config = dict(
    n_layer=8,
    d_model=192,
    n_experts=24,
    experts_per_token=3,
    d_expert=128,
    d_shared_expert=0,
    activation='squared_relu',
    moe_layers=[0, 1, 2, 3, 4, 5, 6, 7],
    router_score='softmax',
    normalize_top_k=True,
    routed_scale=1.73,
    balance_loss=0.0112,
    balance_bias=False,
    init_std_router=0.0332,
    lr_router=0.000835,
    vocab_size=3926,
    norm='rmsnorm',
    norm_eps=1e-05,
    tie_embeddings=False,
    optimizer='soap_variant',
    lr=0.0071,
    beta1=0.95,
    beta2=0.95,
    grad_clip=2.0,
    batch_tokens=[65536, 131072, 262144],
    seq_len=512,
    train_tokens=514100000,
    steps=4086,
    dataset='wikipedia_en',
)
Below are experts of layer 5 (counted from 0) of a mixture-of-experts language model. Rows are named up (a neuron's input weights, with its number) and show model dimensions 0-191. Each number is 500 + 50 x the weight over its row's rms, rounded and kept within 0 to 999. Numbers have three digits each.
Before each expert's rows: "mostly gets" lists some tokens that are sent to it at least half of the time. This comes from a sample of Wikipedia text that the model never trained on.

# expert 11
mostly gets: "|", " /", " |", "-", " −", " •"
up26:542559495490519499515483460477507493447536575507445502503360507529505471447516461479421614496536540450534441552500509474551506555535509584536448450442429507650580463487487517554548482507543437465462440608487535487489561487521533502512506616506426563539572506472525530548418424505558473531430398517523496334524488499433520501525524484502470529484582434494488501530485530504513516524600440504537502570424381450567512489451510471429543474479440402641519471526498512433491447502492502427428498496461497544650501575452454469493539466503483457447542492496570510479629518517495498558

# expert 17
mostly gets: " In", " Mar", " dis", " en", " per", " man"
up0:616476486563483494490576430484495497516522523573474542550481501518430371600445479497512559511504469517517502456471459488502498515607460514440516524431487520506444505435520510546499508607477519497482632525500526500443569551392478483510429478495501520489488510435500501545493498528576478504498427628524531497445460543576502533509501622525543616488452521503494488394500459550644483603491482519529500451468456435543473514442492463513425496538506352514481494521588497548519430394474470511501489568538611483534481415582500500495502423531611495475521495471592390446447473538487423528

# expert 5
mostly gets: " C", " c", "\n", " g", " res", " col"
up1:449475586467498520530504489510498545522499499528456547491378568494519506549496452466488533458477510568557556525572406498511380454499555502513521574539496514511566480526499526496557465403544495459594523485527372582578538491514475499548632381572514403509522451552455607426501489461459495550484464485522570509461564577502502421497561503516426414502482496610489342396485459520599501540465547475505486477506477493524529491493527511418481459486446503499509484469479463501537507470609508453481501542529430321528532453402552480555603407504499469498481505526436469521484491503476529519

# expert 12
mostly gets: " W", " his", " w", " in", " dec", " became"
up5:447525488554492425368435492715476540495510533488377469505545506547437487518514514383485518483493489516541534502494494517425500417581472506504523522496493538458498460467390476451524463455537489502572474487540507439547540437499511531505505524492496515515519446610567437294489599366565470518490508540500551516501488487546547521492502569513544480498491539507499564482487622505475537490502507461478528497497500543528552544479497516525534463611473494515496499503465517432500516462458492485495592488501459417501593498623424431493510595513454352516408548481517467555460499503439468490

# expert 7
mostly gets: " f", " F", " b", " ch", " h", " B"
up5:482487522463537451556398519493383440484561490538527507498458472552503503569468540568494454503503604482521598501474563413511525500417514605535605467414502498476485510537449396542491560504457415429566483501410512487505516472476470533520521492524526520571441501544456471456477468476452571563514459466494574510357485364509507494569495394590435510571443506462534591478514490488448531553497358464544488451522498507521450521528484406474508589528478587514474491551507525481488497604536514583497575499491500524500635450444500503510499462536491505462517487454351582509525530533583520496

# expert 22
mostly gets: " his", " their", " new", " this", " its", " more"
up0:550502501592505580530514516548418457508555511489611502467529445496491596464569431507465454426493529507499499494492530383503443430361484588488447635501557507419450505455580489490530496479491515478497462437492460515568467593499441467440487450465478435512399478478475595466514612412494576436483509447536457443542535493453526508506425544385418496522511475499489526554499496472533454530517396520544558521481538422511590509525536499483402443563578485448410526491527479590505475458498499425620504539510475462604598469490480453489428472501567447464466550502492460415496442516491484479

# expert 10
mostly gets: " −", " +", "2", " $", " Coordinates", "3"
up6:501511499553515515612510519495587481462485437362498441371539500513549500511588539500500484484513492568451565494532553483523524452499465513491512472503525496489530497504500525486537523391570514482506433443564505501498539387403486517551557517566401446517440464677443549484607507556322561400514491493489510596480472501550517453503492577530523557450418564451587523530574571433521543426500476525462607476494477466520517547465561502478505541457499492591500516458447597499454548453504558521499541474589473584428511553543455480480426480511492446500550464577459479460455466504485513504

# expert 13
mostly gets: " John", " William", " Mc", " Alex", " Michael", " James"
up0:495509556585595544550477501508507597498490522556498460516537494496343443555495476559503473499474565489525489530479573526532489565469565386520522485492409443455409488435463481506527505521435565449599552579461599493491525513534571525522590510508478504555515585474432514499504497491574642488479496496535510499498444471594534535560497462499488476391504401481466391492552465497474457617457398484482653424549510548393496499519434537528505452528454479478506501501493491529539439487375511420498451463480500581550520566523483484501426439524476497498375536530548507494473515505495541422

# expert 4
mostly gets: " St", " st", "%", " States", " University", " sh"
up3:533491539642439488508553510484376567468523474472553477530437537503499513447479432499495499437520381500497547503514403613515424505552493513548614521501463506533487644547499435413520507457478490561511562505531448493379581494532452523519509465610519593465432523500503470435499533513555503376542474500500492404401509519522500460452462497444507477463564505521467489572484493603463486493508567446388506508512514486529462457533491503393495499479568481486540596511480518521409559487564518518557500407519531403478455449499549556476550496480453494498451490483407478442426495604419511576

# expert 6
mostly gets: ").", " ==", " ===", "\".", ".\"", " wh"
up26:514512509441501510471471496498426444503601439517481539488454468571520605518510508529539633540583575508509526391559518605516541477466512556524554478467529486501505543540490503500497541499523419512501520487540509492520532319482498529452435521471475526493457495482527489443547496492485470489522491486501446482495517599491493461472560438514551500524533572615493491404485500519496517455476543468485500495500566505465402506488354454615470515639600518513524515638527487476513589588483536476489513284548523505492510495472502410578535490525453568492499497551458494486553499413394504497

# expert 15
mostly gets: " \"", " (", " A", " de", "^{", "("
up5:523492526509430483514489369462538541485431497496457502576513543512526489447497482459497456517443481489502565452444537465486473491556470494522479402420471469522361488467470440456418529517425547485523418425456458497413455498524472401495318550456475486528508513497498511492535500436463489378406461476414520392502536439465554524492625494494605493542528538521455490440493481477446426548594502565496428451490473490491494457495507447463501468491493479529508453434443530455484491428439437490403448509554495487477416503459482455497436525494440511551578531494504508428580507596543495684

# expert 16
mostly gets: " it", " not", " they", " who", " him", " he"
up0:401497561566550517436478491586604435468491512559425419501467514413496420513434524569567382490463451465450514518582477513528563500434524457580440431459497501455535505425422513601520570497468520588503520426459494465514501482589431521556534506500539498500541603457498527506493459529500417503580507472599402513650498468510473486483506464538554557439501424512534498458483602476515544454491459549392462491607476537569500534460481521402441520464441466521470524451496511443538573547576426510512526473520457553463542566483430441546607577416487499503443516464462534516509484466528526481

# expert 1
mostly gets: " part", " years", " pr", " back", " up", " ob"
up0:494584500486525531473500482513479621391473501425376501525557515383541506512526500529523506508497500467497520429517513504466508531466496507495506568556519532563631620439471555498507493569484508478546490480474504589515523499553507404579537505552446530524498497664497474496422493588582522432522519471498438516512463428471550487621488480488564544593475535426542511510513504440477529514497508499605543502462549499512523492510663567457640590500496511504585505462501577493449645573518528474510594467516519498497518547504428478494498438442474459504442552418472575511497479512567466518

# expert 20
mostly gets: " le", " rem", " La", " Mc", " Ma", " U"
up6:499397546499496535520529437470485480495542522497552465550545426338393366465511524490438430588498472511477497551544441414555537514454530498478504539467528519578544467474501522468560468571507596457477498518503464455560508537492540523433457532443408407639492518545447441552473467505494452510504468535418507450556406509520627499515494495494553484516497498576492443600528460521551620516496438565610511529521528473533516348471497500442514532472551503506469478587442543461532452522474501515490500523492489561548604462653553482475515481486494503532579512485472521451545471588570482516

# expert 19
mostly gets: "),", "',", "\",", ");", ",", "\"."
up26:581408475518499473548538552522477524654556533397551535509460539511634488500424512470569482538542481583489518573500608503527494497448526461431493499513470499472441526478540501504528581488552487628455506553392484497487489498432467509404418504496510495475508499501442480639514493558498505390463512402535567480488487486490524529499518503519572381549528509570595476508481536539489492488500504522542478506512464491569423587484517469565574501457582471537464469499565585525516468579452560439472543564611382510503549514532597460498493474475520574544492408574583493511533470534533559574

# expert 0
mostly gets: " sp", " f", " r", " comp", " sc", " s"
up0:522506515465518440504535491499511423507467596337383486516497533466607458546481537469509450468508546565481451510510462506536445499511500498542538505443493554502503435461470498512473530498491479531542499530548499518507455466603496564539524486490454541496485442613465474496578502453481552490474506469504558500550480521678490422541574505506522489443515451441557522476489444502496506501451378514428492547521491523542417354493539475449428577445612559533540565445438410521502620604493549506514531399514610495509482522538451500405528500496545496533486562521540394574498560610528542442

# expert 9
mostly gets: " P", " T", " p", " t", " ", "^{"
up6:499479579495565504499675500493491486551514582516501388541473560536514421500510574433439556447511529424571443494494536563360522491458498373584420538536555516529591480569414552515497526495509512379497482520512422557579490421477467544521446534619507573572461522492496452490613437467476520617482515482534446484558612460493388482539498523436495478509493422546468445473479510476447510557488517491504522550537499441537499548469458478525527501510553503510419493483420486480509456587487523553534509486478508479434466553487539478486474547541509366471483589458494485515446415487566494500

# expert 14
mostly gets: " October", " July", " November", " March", " September", " June"
up0:480578535411530586609454437501461504498490544538593498600574466504428485440528529474458481549507429484545456488515565513504515456500490513533442483550453483508659504493544498458490429604552583462508531505581444496451563595491496492453510596492507559490434559485485508461452439417448505514467504498606488500501493490472403482444530608463522563533392499503563516512488556555501509494489502445506526486488494596576441438484546498512501447605476613472483561451575508478514471505492465591487527505469526498450475675551497551511488478524491413560497454563455491519502424623546442567

# expert 2
mostly gets: " with", " was", " and", " had", " to", " on"
up5:535509549442492429539558496459432501525509539518518475478510530488450492521542492501496479557499521488540465512500617615447422502527511465450501479473491419581675523516436488480500461486573605506573536465498450500520481349492505509451406480529477532536518383475399500469523428457428539423506450460550411502644474528517553517467510467559522497500481520482504490488476436553439604433557490490460503445468520571482450555482662534487490473470513521525453544464523505408465494591492583484447503457533437609498501501489507516374497506500460506440453417447540522509501501407495445404

# expert 18
mostly gets: " n", " m", " l", " ch", " N", " cl"
up0:487579555485490502562591546475500532501492602486501484457488500446637606474365494592521490569502544510480502498551503500470500504515497457532577495459492501533439418487586452501536488485509513371540498496493457419499518556548453438641457465548462516516502477558523496406413577557509474492427475512387459473455559470624537538513508605377495499544502500565480455476492436514476546555496494509584433499420512499545464477498499506575487546509575428405533553571499488441504572582404515447497496429502528483472518399587592495505505508466471484553508507504517502420404562504453495503

# expert 8
mostly gets: "″", " film", " album", " US", " music", " km"
up3:500527520500427576554327585549493507508583575502519512578470563474547503496652547509401494606516651527494432463419575468510513498494515374503572477478478479439505528382549528588490579556528490500513527522495451406459480449504510500455524537462563564477488439558504496544494436514470502364561589461492460499447488528495532503505497486499574488496527489475482516536499415408472487512503474493469578463496497526562472461454479490545513504492430495513402473503485524515530463547417481511428489414480496474469462502423517449681495456505523494506521524517435432459568471474447454444

# expert 21
mostly gets: " there", " such", " There", " Location", " Coordinates", " known"
up6:682612555422534507474409538367501478553466490471520503481486413514503495482551550454590525510501471520491445474501501500387553538465500418434495512511512448498513567540535395568705544482496531562494493502500546433443506501470460490561490568576488468490520497504466464510491510464318427466464583518459460556474421450554500471570526496517504537558533500512525471355557571572568473503440550498503476457483564508536514528540466587477498487494524519489493507486467537518491400505500479470544505502466491444565575492597569480512508440476512491504413555535514499527482480506398482481

# expert 23
mostly gets: " O", " con", " Con", " o", "ana", "o"
up14:501514479499471521515524498499503449499505496552483491519496475470471495532499479526523426505495506501445512457532555419469512475575515488531499415469525352507444645545548447502593465503574498452517526512573527503429604520504412521510547533508521512481462472408375511519536484508366415516469552474463531510625585620346519489462551500585560512549456490501434437575507598461566491460492567501471514534555501498413503479404424397395427511524535515495560476465471516519496576427492507469484520507480545561486508500573491576586499494550444485470504499465501500492517442386516427605

# expert 3
mostly gets: " n", " d", " H", " J", " D", " M"
up5:567451491513483496478505484515399579465594499498562471489442502466552496406459560484478496490527553393486645480517468409431436545428538501509536469556487517493447502608499472503492499425533506499572500496500568374434516556583506507502520498505485455480533534617445522449569461488540500496527495391513419463584523442538617475558502456487501524462641404482531565502503581499450526500509553456527450573500462520561475542561497649583545471441530531449466454511482489557526482500500455533590484476499574494580592494527522543463500432495409422463582544475532476499502546439423504500